Weights of a small mixture-of-experts language model, trained from scratch on English Wikipedia.
Size: width 128, vocabulary 16347, 19.2M parameters.
Experts: 64 SwiGLU neurons an expert, a softmax router, 6 empty slots to pick, a shared expert of 64 neurons.
Below are experts of layer 2 (counted from 0) of a mixture-of-experts language model. Rows are named router (the router's row for the expert), gate (a neuron's input weights, with its number), up (a neuron's input weights, with its number), down (a neuron's output weights, with its number) and show model dimensions 0-127. Each number is 200 + 40 x the weight over its row's rms, rounded and kept within 0 to 999.
After each expert's rows: "mostly gets" lists some tokens that are sent to it at least half of the time. This comes from a sample of Wikipedia text that the model never trained on.

# expert 26
router,237,286,215,227,204,223,239,209,168,178,275,212,236,153,252,209,177,210,196,150,182,220,204,221,278,237,283,286,229,222,252,182,266,207,225,180,197,250,228,207,174,202,215,238,230,161,201,191,230,173,166,200,177,185,232,161,200,238,210,239,207,189,169,127,148,172,169,238,176,253,225,194,200,191,198,127,188,151,189,202,226,128,192,213,202,205,164,290,226,190,278,260,177,115,209,219,218,241,195,142,150,179,114,185,170,218,205,113,256,217,208,193,153,118,242,175,156,155,237,209,223,120,168,218,174,225,94,157
gate0,194,264,180,174,145,268,226,153,224,159,144,238,196,169,119,248,162,258,188,215,122,215,233,206,233,192,284,211,134,254,248,101,182,232,238,162,187,191,204,149,163,254,246,192,195,160,193,183,205,227,234,220,203,173,238,240,264,229,180,267,259,136,89,182,131,228,225,204,200,244,187,179,180,183,256,212,190,296,169,94,211,217,199,186,221,212,160,234,142,186,210,227,201,156,240,181,197,223,180,180,203,205,160,230,260,263,234,178,160,224,214,195,253,230,186,141,173,178,187,161,193,143,188,196,181,192,264,209
up0,183,216,142,220,124,249,193,245,199,148,208,210,130,156,138,206,257,232,218,196,90,273,229,198,225,222,242,222,245,199,242,161,174,223,139,176,236,190,146,124,195,265,170,162,250,161,156,197,221,194,163,219,239,196,262,196,241,252,189,271,234,188,176,221,218,160,215,189,152,194,188,262,153,189,211,198,218,227,188,135,163,217,205,226,181,321,165,258,160,159,237,205,232,169,221,224,161,228,234,232,259,139,186,194,221,213,206,236,251,207,203,149,245,119,124,183,164,221,180,102,233,212,235,181,164,167,227,210
down0,142,162,207,220,194,270,211,227,204,172,248,166,193,145,121,182,207,230,184,226,272,144,129,254,233,228,241,215,192,145,180,214,140,230,161,231,176,226,240,191,216,185,189,201,175,194,196,198,209,182,174,214,228,237,121,188,217,188,205,175,211,186,262,199,161,258,148,163,186,126,273,250,244,247,142,238,217,217,201,284,234,157,218,207,179,130,183,121,240,214,150,280,120,142,214,213,284,197,210,236,167,208,195,196,243,194,207,111,109,193,147,209,211,273,230,216,209,251,238,220,230,161,221,153,248,200,145,178
gate1,192,222,223,199,181,194,259,201,208,147,223,193,178,193,190,179,210,206,178,256,121,240,88,221,260,243,229,193,141,228,265,162,128,225,250,240,185,180,167,168,211,181,220,258,196,190,193,202,151,137,217,236,212,167,169,193,229,146,202,223,235,247,151,179,225,220,171,317,143,207,172,289,232,235,223,212,183,264,148,197,242,237,151,219,125,190,237,219,170,209,182,247,216,218,259,266,139,146,243,174,167,140,205,251,219,228,272,137,193,249,263,158,194,123,161,202,192,201,218,212,161,136,171,221,182,244,169,228
up1,249,178,204,179,248,252,152,297,267,207,162,216,219,223,230,173,230,145,199,152,106,195,182,216,190,240,142,168,215,192,199,203,161,209,163,182,195,224,233,119,231,138,185,222,248,192,228,169,253,166,248,230,279,263,159,205,181,214,181,198,193,214,152,185,281,259,165,260,210,194,239,233,197,215,240,214,240,147,196,217,213,115,221,253,211,208,279,193,138,200,169,249,285,179,239,231,157,152,145,323,119,195,158,204,152,162,222,169,194,193,248,200,186,196,170,194,152,199,170,203,264,232,257,197,187,203,204,218
down1,140,219,273,251,150,160,196,188,273,198,243,198,179,216,239,193,185,220,200,188,280,148,206,187,269,219,191,242,187,205,227,236,189,134,168,265,137,211,146,252,223,223,173,164,237,206,213,241,174,203,144,174,186,113,224,194,279,196,226,148,228,218,154,253,138,250,160,122,178,236,211,187,185,233,123,188,237,197,246,233,186,203,161,187,227,237,191,211,198,106,171,205,122,136,206,187,274,167,172,151,189,216,179,124,233,244,192,212,287,176,167,239,165,206,234,205,171,238,182,202,147,229,175,291,139,231,213,223
mostly gets: "s", "ers", "ts", "les", "ors", "ens"

# expert 11
router,172,192,169,248,221,138,274,168,217,183,244,83,183,205,170,179,158,153,216,240,227,246,208,198,186,173,141,195,168,177,168,204,202,191,237,137,222,148,133,168,143,201,168,137,181,247,218,237,155,240,276,253,117,218,218,255,210,174,195,179,171,175,232,183,265,198,161,141,151,148,239,175,237,197,265,231,183,182,229,151,118,310,205,186,236,181,184,176,194,205,186,242,193,235,222,147,152,181,265,131,248,239,237,245,252,242,231,254,194,204,200,254,262,177,214,174,258,203,181,253,177,218,219,224,212,231,230,158
gate0,195,199,219,212,230,202,220,228,204,192,204,170,200,189,140,193,192,193,187,207,170,180,203,237,212,221,188,270,153,251,199,200,239,151,240,221,174,256,168,279,157,153,189,190,239,250,197,236,178,242,199,208,164,189,142,214,214,233,102,171,245,319,220,162,174,279,129,255,172,179,290,201,175,213,176,189,218,226,260,113,177,205,218,107,146,205,126,181,228,182,203,207,138,127,210,220,197,124,213,144,228,184,213,175,212,203,182,222,263,162,258,185,246,283,210,213,122,190,193,186,245,115,170,143,198,195,219,249
up0,178,213,160,188,206,195,206,201,179,220,178,161,226,164,163,170,196,224,215,208,172,179,202,241,186,216,174,218,137,181,203,196,240,193,216,206,175,254,223,324,203,142,177,156,267,268,194,246,163,198,225,204,164,189,133,227,255,247,191,179,239,293,237,152,235,297,152,233,166,162,213,212,182,219,148,183,239,220,303,178,163,222,200,137,179,237,167,129,235,217,172,163,126,116,211,253,181,82,246,162,219,178,221,206,221,223,222,229,194,194,236,230,235,301,185,256,194,173,161,244,227,145,208,161,237,234,213,241
down0,182,166,174,191,287,65,204,151,227,162,271,247,171,206,232,146,257,240,195,203,174,221,239,233,170,223,211,162,139,233,117,161,221,201,185,247,177,178,196,134,222,245,165,196,207,236,224,121,219,226,194,158,243,197,275,165,232,161,206,181,208,193,168,200,149,158,225,207,197,224,216,238,159,196,216,253,196,200,180,274,220,187,210,265,188,205,246,243,128,246,119,165,174,237,223,239,198,192,244,211,189,165,219,164,242,153,141,207,235,279,207,204,255,198,173,217,150,199,201,203,187,234,186,152,91,145,288,222
gate1,191,221,262,159,202,202,227,201,180,188,171,238,187,206,257,209,116,172,245,210,248,219,121,204,175,173,224,166,188,246,164,248,173,240,249,283,244,200,222,126,225,200,248,231,148,167,223,204,216,234,190,143,159,120,174,173,236,189,200,223,132,167,241,238,130,230,186,214,191,184,256,158,261,317,229,213,206,255,207,227,218,220,277,248,210,207,164,213,92,218,134,258,165,171,135,161,218,197,211,133,116,169,217,245,191,205,184,169,198,209,210,123,233,159,231,250,220,189,185,242,209,272,190,185,161,209,174,204
up1,206,165,158,221,241,207,261,133,208,168,281,233,197,174,229,186,181,275,190,193,182,176,149,167,138,249,174,238,129,191,164,154,207,172,222,265,160,216,170,241,206,210,227,157,253,228,244,263,176,214,183,114,215,185,226,124,210,213,146,144,194,213,219,163,145,193,156,200,249,188,202,152,235,273,210,178,208,320,289,235,218,235,206,243,117,186,203,216,183,210,186,214,213,199,239,236,210,263,199,136,205,212,226,160,183,162,214,192,276,260,182,193,231,149,223,154,199,215,139,199,251,162,116,238,181,130,236,230
down1,213,238,164,298,99,212,221,213,209,167,214,211,257,145,267,246,211,269,142,244,197,217,257,178,219,185,211,204,265,155,191,168,184,226,158,175,199,212,214,230,261,144,147,225,237,231,214,209,172,270,169,164,175,169,217,193,188,173,178,175,188,154,230,186,259,207,239,236,210,209,214,187,203,167,209,186,144,279,210,205,301,221,219,191,197,194,185,254,186,173,236,205,197,142,176,224,184,250,192,262,120,192,186,139,208,205,176,170,170,76,227,194,181,201,229,256,152,132,223,202,225,96,124,225,250,223,133,223
mostly gets: " Kap", " an", " Rou", " ", " Mas", " Nor"

# expert 20
router,184,156,169,151,119,241,272,196,194,163,251,192,201,211,275,241,198,228,205,284,214,264,246,221,158,219,207,156,202,174,243,167,169,247,160,217,140,184,236,199,140,281,235,151,236,158,245,184,166,207,105,131,138,187,185,178,202,121,232,172,134,141,177,182,180,231,274,145,225,115,230,232,194,238,239,144,246,162,198,228,245,207,237,146,259,227,203,163,212,198,242,171,209,182,167,228,201,180,159,235,192,169,177,192,225,204,190,257,155,227,149,237,160,185,182,221,242,152,207,227,208,256,205,137,179,214,282,163
gate0,231,271,187,292,234,161,209,203,249,232,215,174,151,170,189,157,175,184,199,191,237,171,237,215,267,147,193,129,214,135,171,232,193,211,184,137,237,184,189,228,237,227,126,221,219,203,194,188,247,245,221,152,175,247,213,214,214,169,156,233,226,120,111,147,258,201,129,234,154,176,169,153,239,176,197,205,220,231,265,233,147,101,196,205,156,100,249,251,214,247,271,226,183,136,223,126,245,275,201,193,202,175,211,163,156,241,216,139,251,155,182,189,217,168,193,154,197,203,188,158,216,210,152,247,177,236,208,205
up0,213,142,228,180,189,145,193,217,260,200,145,223,215,231,189,210,235,156,158,113,197,196,121,149,207,224,205,237,197,261,164,229,234,125,223,234,260,300,166,168,273,136,211,186,186,176,182,185,234,212,257,237,185,147,230,200,175,174,199,225,199,221,257,269,121,180,258,212,254,247,164,290,165,164,206,221,160,199,122,145,227,207,177,176,212,231,173,205,180,200,147,262,285,290,186,183,160,154,220,221,145,237,180,244,173,168,164,226,251,185,214,160,236,226,220,246,231,249,141,215,210,182,189,222,193,177,127,206
down0,123,154,271,201,227,218,206,133,201,225,196,189,224,217,242,211,227,213,229,175,277,241,220,141,150,219,182,156,138,222,194,208,166,217,217,208,307,200,207,169,240,183,201,208,254,259,169,240,186,233,199,207,175,197,203,260,132,264,143,216,206,266,223,112,220,245,187,163,191,163,218,150,156,232,243,263,166,227,171,126,193,180,240,134,207,225,249,269,229,178,226,175,203,185,141,145,192,163,211,205,136,253,236,265,249,153,194,222,179,202,107,284,262,202,154,202,184,166,185,160,175,266,215,152,176,186,212,155
gate1,203,244,192,262,142,128,241,192,197,166,255,261,160,199,250,169,202,219,223,210,194,241,168,196,205,171,201,129,233,150,241,200,220,173,217,256,213,115,244,171,154,292,201,186,236,178,160,119,214,220,169,139,232,200,221,159,222,112,227,190,143,273,255,203,201,81,226,183,203,187,253,260,186,189,184,244,174,131,273,241,215,203,247,157,170,236,165,229,243,182,210,182,211,173,172,199,183,151,132,189,277,175,187,195,189,190,174,223,194,217,273,203,138,155,174,256,269,173,237,222,209,185,200,186,284,177,195,182
up1,277,202,219,220,211,156,229,218,264,234,208,282,155,191,190,211,201,184,189,230,159,214,191,197,192,167,199,130,228,223,229,185,206,166,162,225,254,62,228,251,132,240,225,134,217,171,190,162,213,258,130,222,203,172,163,223,181,188,153,174,166,211,257,242,200,150,124,203,206,196,225,149,281,190,219,134,127,209,241,227,243,148,232,172,218,214,125,221,239,222,195,213,180,135,182,266,181,163,133,129,229,246,211,223,212,159,259,176,218,195,244,177,233,199,184,169,283,188,251,233,234,139,111,214,210,178,206,190
down1,253,183,193,206,208,265,158,179,175,170,223,207,202,271,110,190,203,258,216,174,246,276,227,272,185,158,177,232,194,144,150,206,203,258,219,137,209,235,187,187,193,194,219,202,216,175,204,207,197,272,230,176,237,203,206,176,226,245,280,242,152,166,172,151,231,326,252,170,255,141,145,229,174,201,237,227,184,142,176,202,206,241,225,151,214,187,140,165,163,246,212,192,177,199,147,278,258,180,171,170,135,152,229,212,231,246,195,211,194,225,190,313,167,178,183,189,147,235,199,185,127,200,196,105,239,147,211,190
mostly gets: " and", "'s", " or", " &", " et", " Best"

# expert 9
router,185,242,107,214,219,197,176,161,250,151,184,214,149,183,217,221,221,263,198,204,150,249,236,266,190,122,165,241,171,177,219,229,222,160,267,140,130,227,179,215,174,270,262,190,113,235,169,221,143,188,158,176,218,236,152,178,207,188,225,170,154,315,247,179,162,174,177,174,230,165,192,239,216,190,179,200,224,215,118,218,192,198,298,215,179,234,150,142,251,228,137,203,203,202,195,230,257,173,178,201,181,144,212,236,177,211,159,211,181,187,203,83,148,279,262,213,234,207,149,217,186,198,225,226,226,235,166,226
gate5,149,243,125,230,198,165,222,183,160,172,185,168,241,248,248,252,220,173,196,191,221,198,190,202,143,241,180,179,173,244,170,239,243,248,183,192,189,208,143,186,174,201,212,262,218,262,179,214,184,243,182,216,224,211,150,108,205,210,217,212,140,212,225,214,200,221,281,190,181,206,95,194,174,231,210,194,128,96,180,181,189,239,140,253,171,187,185,188,160,201,292,228,245,182,133,218,67,265,160,214,242,235,169,261,249,271,188,187,218,190,222,220,263,203,264,234,180,261,168,116,196,215,208,190,208,179,172,238
up5,147,243,183,191,217,239,221,203,272,149,185,198,188,183,198,182,171,204,178,246,179,207,208,229,196,229,149,310,147,174,218,202,195,243,181,174,134,200,95,178,179,226,226,210,226,210,254,278,138,217,117,221,201,230,168,117,274,138,183,175,212,223,253,178,131,160,211,170,183,194,220,233,234,208,170,198,216,238,202,157,190,229,196,207,123,156,175,82,195,217,266,155,226,213,235,232,136,226,258,115,203,192,219,269,193,252,189,231,209,174,205,204,216,219,243,177,246,215,135,214,198,196,209,156,161,275,199,285
down5,170,329,208,213,266,244,151,164,232,204,191,229,86,242,140,179,258,226,224,241,198,217,152,173,222,199,271,223,137,89,239,217,202,225,221,241,196,189,181,197,191,183,228,135,242,150,178,197,222,228,89,190,211,176,203,218,161,250,129,265,229,155,206,177,174,244,234,218,150,207,180,223,269,234,165,197,246,181,150,223,221,204,126,234,171,236,215,182,234,211,194,230,204,105,204,194,200,190,146,211,214,205,149,188,228,188,170,201,159,233,225,235,186,118,163,211,235,180,231,203,240,274,203,146,184,218,194,252
gate6,257,186,198,239,185,176,208,210,184,183,197,173,252,223,172,266,161,204,227,251,189,183,173,213,205,199,191,236,152,235,126,246,111,234,224,215,224,141,192,149,243,206,168,192,178,92,183,208,165,222,260,217,212,228,97,176,214,186,191,227,159,198,215,167,238,242,248,220,139,188,216,259,183,180,194,228,172,129,256,122,131,180,220,178,247,233,195,164,210,190,193,186,175,177,249,109,226,226,199,206,208,177,133,165,226,224,210,290,145,84,148,207,151,169,195,228,217,235,174,239,284,207,168,242,272,246,232,171
up6,250,240,196,268,199,174,246,146,162,197,164,236,219,243,176,203,248,232,255,195,168,199,194,197,258,251,205,198,152,235,169,223,238,211,221,197,216,148,192,174,250,222,191,165,119,255,120,231,179,187,236,213,187,226,178,173,180,103,185,210,228,218,178,211,135,183,251,208,144,255,208,259,180,206,212,203,166,258,262,226,176,258,240,256,239,269,224,184,197,219,113,200,174,116,196,205,294,171,168,181,184,222,187,138,180,116,184,200,176,220,114,159,168,196,220,277,206,239,137,195,215,229,200,290,153,227,270,208
down6,191,232,149,229,155,232,181,189,182,239,160,168,206,271,173,204,118,241,178,229,263,205,226,240,234,149,268,230,166,230,148,170,192,252,210,138,146,147,190,221,244,169,193,174,192,176,128,171,207,250,236,192,176,231,148,186,190,223,228,194,138,214,231,131,286,229,194,155,181,171,197,243,186,269,241,231,208,216,251,149,147,170,183,219,191,211,161,268,238,258,259,189,115,281,216,171,159,273,193,219,188,137,238,173,226,202,133,253,149,143,161,214,146,263,195,145,214,187,198,240,164,208,209,231,277,229,199,243
mostly gets: " ran", " could", "(s", " appeared", " Lemmon", " him"

# expert 23
router,223,202,312,231,228,155,174,239,159,231,165,249,237,268,135,273,206,230,144,141,167,181,146,219,195,231,281,221,231,187,181,171,246,209,250,271,219,211,222,141,220,217,196,237,219,176,170,144,211,263,265,175,233,187,276,203,165,210,226,193,190,214,190,186,225,157,199,223,160,198,247,162,208,196,197,206,198,192,278,143,158,194,144,196,162,221,186,206,191,225,246,93,180,197,252,148,169,217,172,228,174,178,99,212,188,209,187,125,215,250,187,151,148,121,195,253,155,212,193,208,157,226,158,270,165,137,173,165
gate0,139,100,202,192,180,176,216,197,133,230,205,274,163,242,240,148,263,114,123,277,252,252,193,241,158,195,206,178,206,229,250,114,144,207,184,116,202,164,171,214,218,253,127,239,227,193,195,225,220,162,242,146,229,231,184,179,287,300,210,219,163,217,181,146,135,227,202,251,101,198,236,231,221,212,207,216,202,221,225,188,166,186,215,253,171,116,201,161,227,189,184,203,228,200,207,251,179,207,195,190,246,213,224,247,198,198,212,208,114,207,177,181,209,199,225,187,178,253,186,145,261,187,171,224,192,181,134,213
up0,253,209,166,174,251,235,238,216,180,177,198,142,220,164,223,260,180,172,239,171,232,175,209,273,197,259,169,103,197,164,152,246,219,192,161,216,171,271,143,255,179,237,185,204,210,211,251,180,172,199,202,195,247,238,209,271,186,224,137,215,229,183,195,205,228,238,221,152,219,193,125,242,268,161,140,156,210,187,181,218,235,238,235,169,233,205,189,186,198,129,176,190,223,143,210,180,168,199,220,236,202,267,207,196,128,261,188,140,248,193,278,187,177,170,141,76,198,205,147,113,182,232,257,121,225,193,275,227
down0,202,177,289,243,210,182,154,214,202,118,143,185,233,208,236,200,219,165,233,225,191,177,179,239,184,234,169,171,204,185,248,177,249,183,152,166,165,203,197,184,218,149,207,259,231,227,159,198,266,206,220,240,244,185,268,201,291,182,163,156,134,235,279,279,227,152,171,177,175,186,142,173,218,204,200,232,181,171,185,185,142,129,185,160,167,200,249,183,276,206,274,274,226,294,217,151,125,166,191,152,198,224,162,192,179,133,118,191,264,255,168,266,163,244,222,174,151,183,190,244,227,260,191,160,186,211,223,202
gate1,153,225,186,223,219,160,183,172,259,126,216,153,282,240,144,166,160,137,202,188,172,236,196,230,184,185,297,196,194,189,204,191,175,231,247,216,197,286,192,175,213,199,184,153,191,120,116,210,128,247,214,184,222,167,189,172,196,244,246,164,208,238,241,211,164,222,171,274,213,209,196,225,239,232,242,138,174,262,207,217,208,241,166,241,192,176,146,218,147,185,166,171,204,296,253,243,170,233,241,155,140,208,171,238,206,300,185,288,208,223,215,157,163,138,198,268,122,207,184,157,247,170,238,186,209,168,211,154
up1,181,215,231,260,227,205,241,203,219,296,137,172,187,180,207,216,165,266,165,204,127,213,146,164,206,170,240,128,266,157,193,218,205,233,230,216,240,174,166,181,230,286,196,192,184,205,128,139,220,266,231,196,139,207,216,228,218,159,194,272,139,208,223,189,222,215,201,183,211,190,169,135,212,219,238,229,119,215,212,171,170,181,128,172,181,255,281,247,192,195,193,208,146,218,207,183,194,226,241,188,86,278,156,193,190,208,269,227,206,172,183,213,200,181,118,150,104,241,166,181,170,266,246,260,204,231,191,178
down1,259,163,186,212,243,209,223,190,247,185,237,218,216,169,176,162,212,166,258,132,192,186,196,246,165,142,241,181,209,247,197,232,200,148,215,240,138,161,84,129,187,176,236,225,264,241,132,162,169,249,218,237,200,234,146,207,155,245,273,192,172,191,147,251,211,184,268,148,170,256,248,193,191,160,120,329,187,182,206,213,185,238,202,205,185,196,190,209,190,246,222,212,193,219,181,264,235,242,253,164,212,207,177,199,184,163,147,226,138,200,118,199,182,284,172,231,227,126,241,157,200,204,265,191,192,150,180,237
mostly gets: "un", "out", "ight", " health", " attack", "ough"

# expert 12
router,248,140,154,180,185,135,185,158,248,162,226,157,203,204,146,150,266,253,230,222,170,245,243,213,248,169,186,136,181,255,152,191,182,233,205,192,194,198,197,250,235,254,192,162,122,203,182,211,162,195,171,145,196,165,220,221,181,159,193,147,203,154,220,172,177,172,262,166,220,188,158,279,237,246,181,222,312,269,162,128,158,257,189,146,233,260,213,178,279,218,146,228,199,174,173,289,212,240,184,257,257,228,211,194,215,181,136,200,188,226,171,209,241,289,233,149,201,226,215,222,192,175,192,138,156,207,226,125
gate0,166,171,186,207,200,175,54,214,205,210,223,142,196,196,192,185,249,236,202,223,259,193,285,142,175,218,186,215,199,209,184,231,150,249,171,175,286,199,225,179,266,213,159,200,182,151,188,251,187,215,208,159,167,168,226,232,212,211,165,205,219,193,217,243,183,197,204,157,193,273,127,199,244,137,113,206,245,160,241,237,139,125,212,251,250,203,253,173,235,209,183,136,164,240,247,249,151,194,183,193,201,171,198,139,85,247,198,187,260,208,164,192,243,192,277,207,216,138,148,246,231,197,181,223,208,260,141,197
up0,223,220,256,173,210,223,228,226,189,132,151,168,209,277,145,216,160,150,191,209,124,185,194,191,227,191,208,182,213,213,179,226,259,166,230,235,181,203,202,151,270,249,185,207,212,177,171,143,209,208,164,156,171,190,170,199,258,129,188,163,268,241,236,238,218,225,235,257,151,300,152,180,233,124,307,162,209,188,215,199,221,146,170,140,222,164,217,205,262,164,246,171,153,135,155,227,264,194,232,178,212,209,242,179,254,245,185,163,203,160,173,169,198,251,200,121,98,166,254,206,184,198,215,193,118,230,263,214
down0,173,234,177,199,198,194,304,229,179,202,215,172,232,186,273,211,216,252,220,172,237,203,118,233,190,200,160,276,273,267,141,200,292,150,181,235,216,190,182,178,187,132,225,167,190,179,166,226,209,200,128,226,194,194,175,155,183,151,320,224,296,152,207,136,137,124,148,187,142,165,236,190,186,150,208,176,166,207,177,230,155,171,225,245,151,253,193,257,153,188,176,252,207,249,210,199,199,242,147,173,190,244,234,253,223,170,236,194,191,206,169,176,222,210,156,217,215,176,203,122,197,217,176,198,181,181,303,201
gate1,174,113,179,236,172,217,190,139,206,174,185,219,235,228,244,251,211,249,232,164,161,231,174,169,276,159,235,217,256,197,200,215,156,181,207,176,158,299,146,132,197,296,207,177,159,153,170,185,262,211,182,143,259,159,199,160,246,225,253,208,197,213,158,234,201,179,234,175,219,183,181,257,190,212,178,159,232,221,224,233,230,232,224,174,178,203,175,195,176,266,170,231,207,174,252,169,186,249,80,219,175,204,196,199,38,163,173,195,218,197,195,178,166,202,237,212,114,174,168,209,207,173,147,222,293,216,195,236
up1,188,190,160,212,212,83,198,137,214,174,252,225,229,201,256,226,153,221,213,217,167,228,139,207,209,229,215,148,332,150,145,186,207,256,205,215,172,248,137,163,206,224,178,186,134,211,159,202,217,226,173,253,184,218,256,214,241,231,226,199,173,194,205,287,174,178,217,176,236,250,208,169,232,234,207,150,222,272,253,183,255,315,183,196,187,221,149,205,200,257,162,193,217,197,234,211,137,219,214,164,228,268,197,98,195,138,196,170,179,205,148,154,272,190,243,198,156,113,173,211,209,159,211,197,193,239,232,228
down1,198,193,253,221,233,97,137,201,222,211,253,212,197,205,298,239,189,209,259,220,166,200,217,208,173,244,129,177,176,244,199,190,168,242,234,244,292,140,175,156,187,252,223,155,205,170,278,180,199,159,161,204,196,223,241,226,192,161,177,172,218,237,256,217,208,210,114,114,221,317,157,146,241,182,212,175,270,186,310,201,188,149,193,196,216,198,214,96,211,185,192,186,219,142,143,203,194,160,177,228,217,160,171,243,180,166,234,194,196,190,187,194,237,189,271,215,231,226,189,161,225,170,217,136,190,222,197,137
mostly gets: "\"", " (", " [", "′", "—", " —;"

# expert 43
router,227,238,216,153,205,308,177,248,171,191,198,240,145,241,203,212,214,179,242,164,144,148,105,149,269,225,295,193,225,225,257,171,179,233,221,211,179,264,185,123,190,218,188,232,175,214,241,188,231,164,144,245,246,270,224,179,203,183,238,215,183,218,174,219,171,168,198,169,264,215,223,166,218,271,193,158,176,155,225,212,179,147,218,237,139,226,118,242,171,223,233,142,273,175,291,214,203,221,174,155,201,163,176,147,251,141,183,219,148,149,253,237,167,178,202,132,133,180,194,178,240,254,206,213,205,237,178,168
gate0,165,208,226,212,219,164,176,178,246,216,134,166,236,251,242,138,258,266,196,221,202,192,248,115,238,148,210,263,261,215,178,193,183,210,214,227,211,227,124,257,191,169,268,201,160,291,223,193,200,192,152,187,170,222,214,189,217,192,200,217,182,212,227,191,151,153,269,273,191,196,129,129,263,188,241,197,212,199,135,147,199,243,137,224,142,141,162,170,205,165,235,167,227,172,270,248,208,226,154,175,232,162,145,192,227,171,237,176,186,146,245,191,233,264,237,203,184,145,208,264,273,203,164,285,157,262,183,233
up0,196,200,150,184,177,259,275,166,176,277,294,232,199,217,142,313,158,109,96,227,213,225,170,191,172,201,218,105,215,239,200,219,194,241,142,174,210,128,227,176,191,222,160,212,191,258,170,153,191,221,212,205,195,181,179,251,240,193,156,195,194,146,153,228,225,185,168,218,188,209,211,208,180,170,169,194,180,233,226,230,206,176,208,161,224,187,190,188,245,207,210,316,263,244,142,155,171,156,197,156,230,262,282,185,216,239,226,223,201,198,184,233,269,221,212,202,201,180,199,201,123,211,188,170,207,114,253,123
down0,194,123,215,219,205,236,226,246,352,137,166,180,220,260,228,145,268,205,249,235,268,227,237,161,210,156,122,182,215,162,222,188,183,199,225,186,193,211,168,173,207,187,244,191,124,226,224,191,178,193,194,189,214,195,185,178,295,203,182,233,258,258,210,164,185,84,233,159,189,205,173,197,172,202,235,134,172,199,193,166,194,284,170,155,202,152,142,226,202,270,170,142,125,251,199,235,261,219,206,186,177,184,191,153,199,153,235,252,179,217,184,186,209,202,185,187,155,144,221,181,210,275,234,178,280,174,240,201
gate1,201,277,224,236,203,199,254,241,219,199,160,237,215,193,157,207,172,131,189,252,183,132,175,224,312,215,201,211,133,110,216,181,196,187,191,193,218,246,225,204,189,231,192,234,224,194,242,137,236,240,198,204,244,235,270,287,177,242,163,217,193,182,242,249,291,213,255,250,180,114,251,164,198,148,262,240,217,161,197,144,230,159,238,168,208,175,199,176,163,73,164,126,194,206,234,183,200,166,202,207,160,201,157,176,264,196,228,197,213,223,195,223,148,171,186,252,118,243,161,177,213,220,125,235,202,177,206,182
up1,219,239,268,173,241,209,188,198,173,216,240,183,174,89,183,304,143,235,211,121,266,227,207,253,142,221,179,205,306,255,187,243,213,225,154,222,155,205,227,234,171,162,190,191,199,205,202,187,214,135,259,172,177,195,156,186,255,124,211,243,225,182,139,190,180,232,210,202,188,284,153,244,147,162,193,143,162,170,210,197,217,198,230,204,212,216,219,246,224,213,183,299,210,165,170,210,127,208,176,237,259,241,199,231,227,199,202,170,191,191,148,166,252,187,122,244,255,267,181,223,239,182,259,152,133,189,179,172
down1,190,231,164,168,107,238,237,212,161,113,177,239,192,205,134,175,221,208,257,224,260,227,184,225,251,227,205,153,184,139,121,248,214,207,182,109,150,190,182,189,212,170,214,216,190,225,255,212,242,200,206,189,270,255,190,174,137,259,160,204,204,248,198,180,226,200,144,206,206,212,339,193,274,187,196,185,265,151,187,200,183,157,160,146,282,176,169,210,117,158,207,152,252,209,244,221,192,155,218,240,212,131,169,208,218,147,247,230,249,237,197,219,233,144,181,187,158,248,176,247,195,187,206,170,237,264,203,178
mostly gets: "id", "ish", "ary", "ore", "ile", "ory"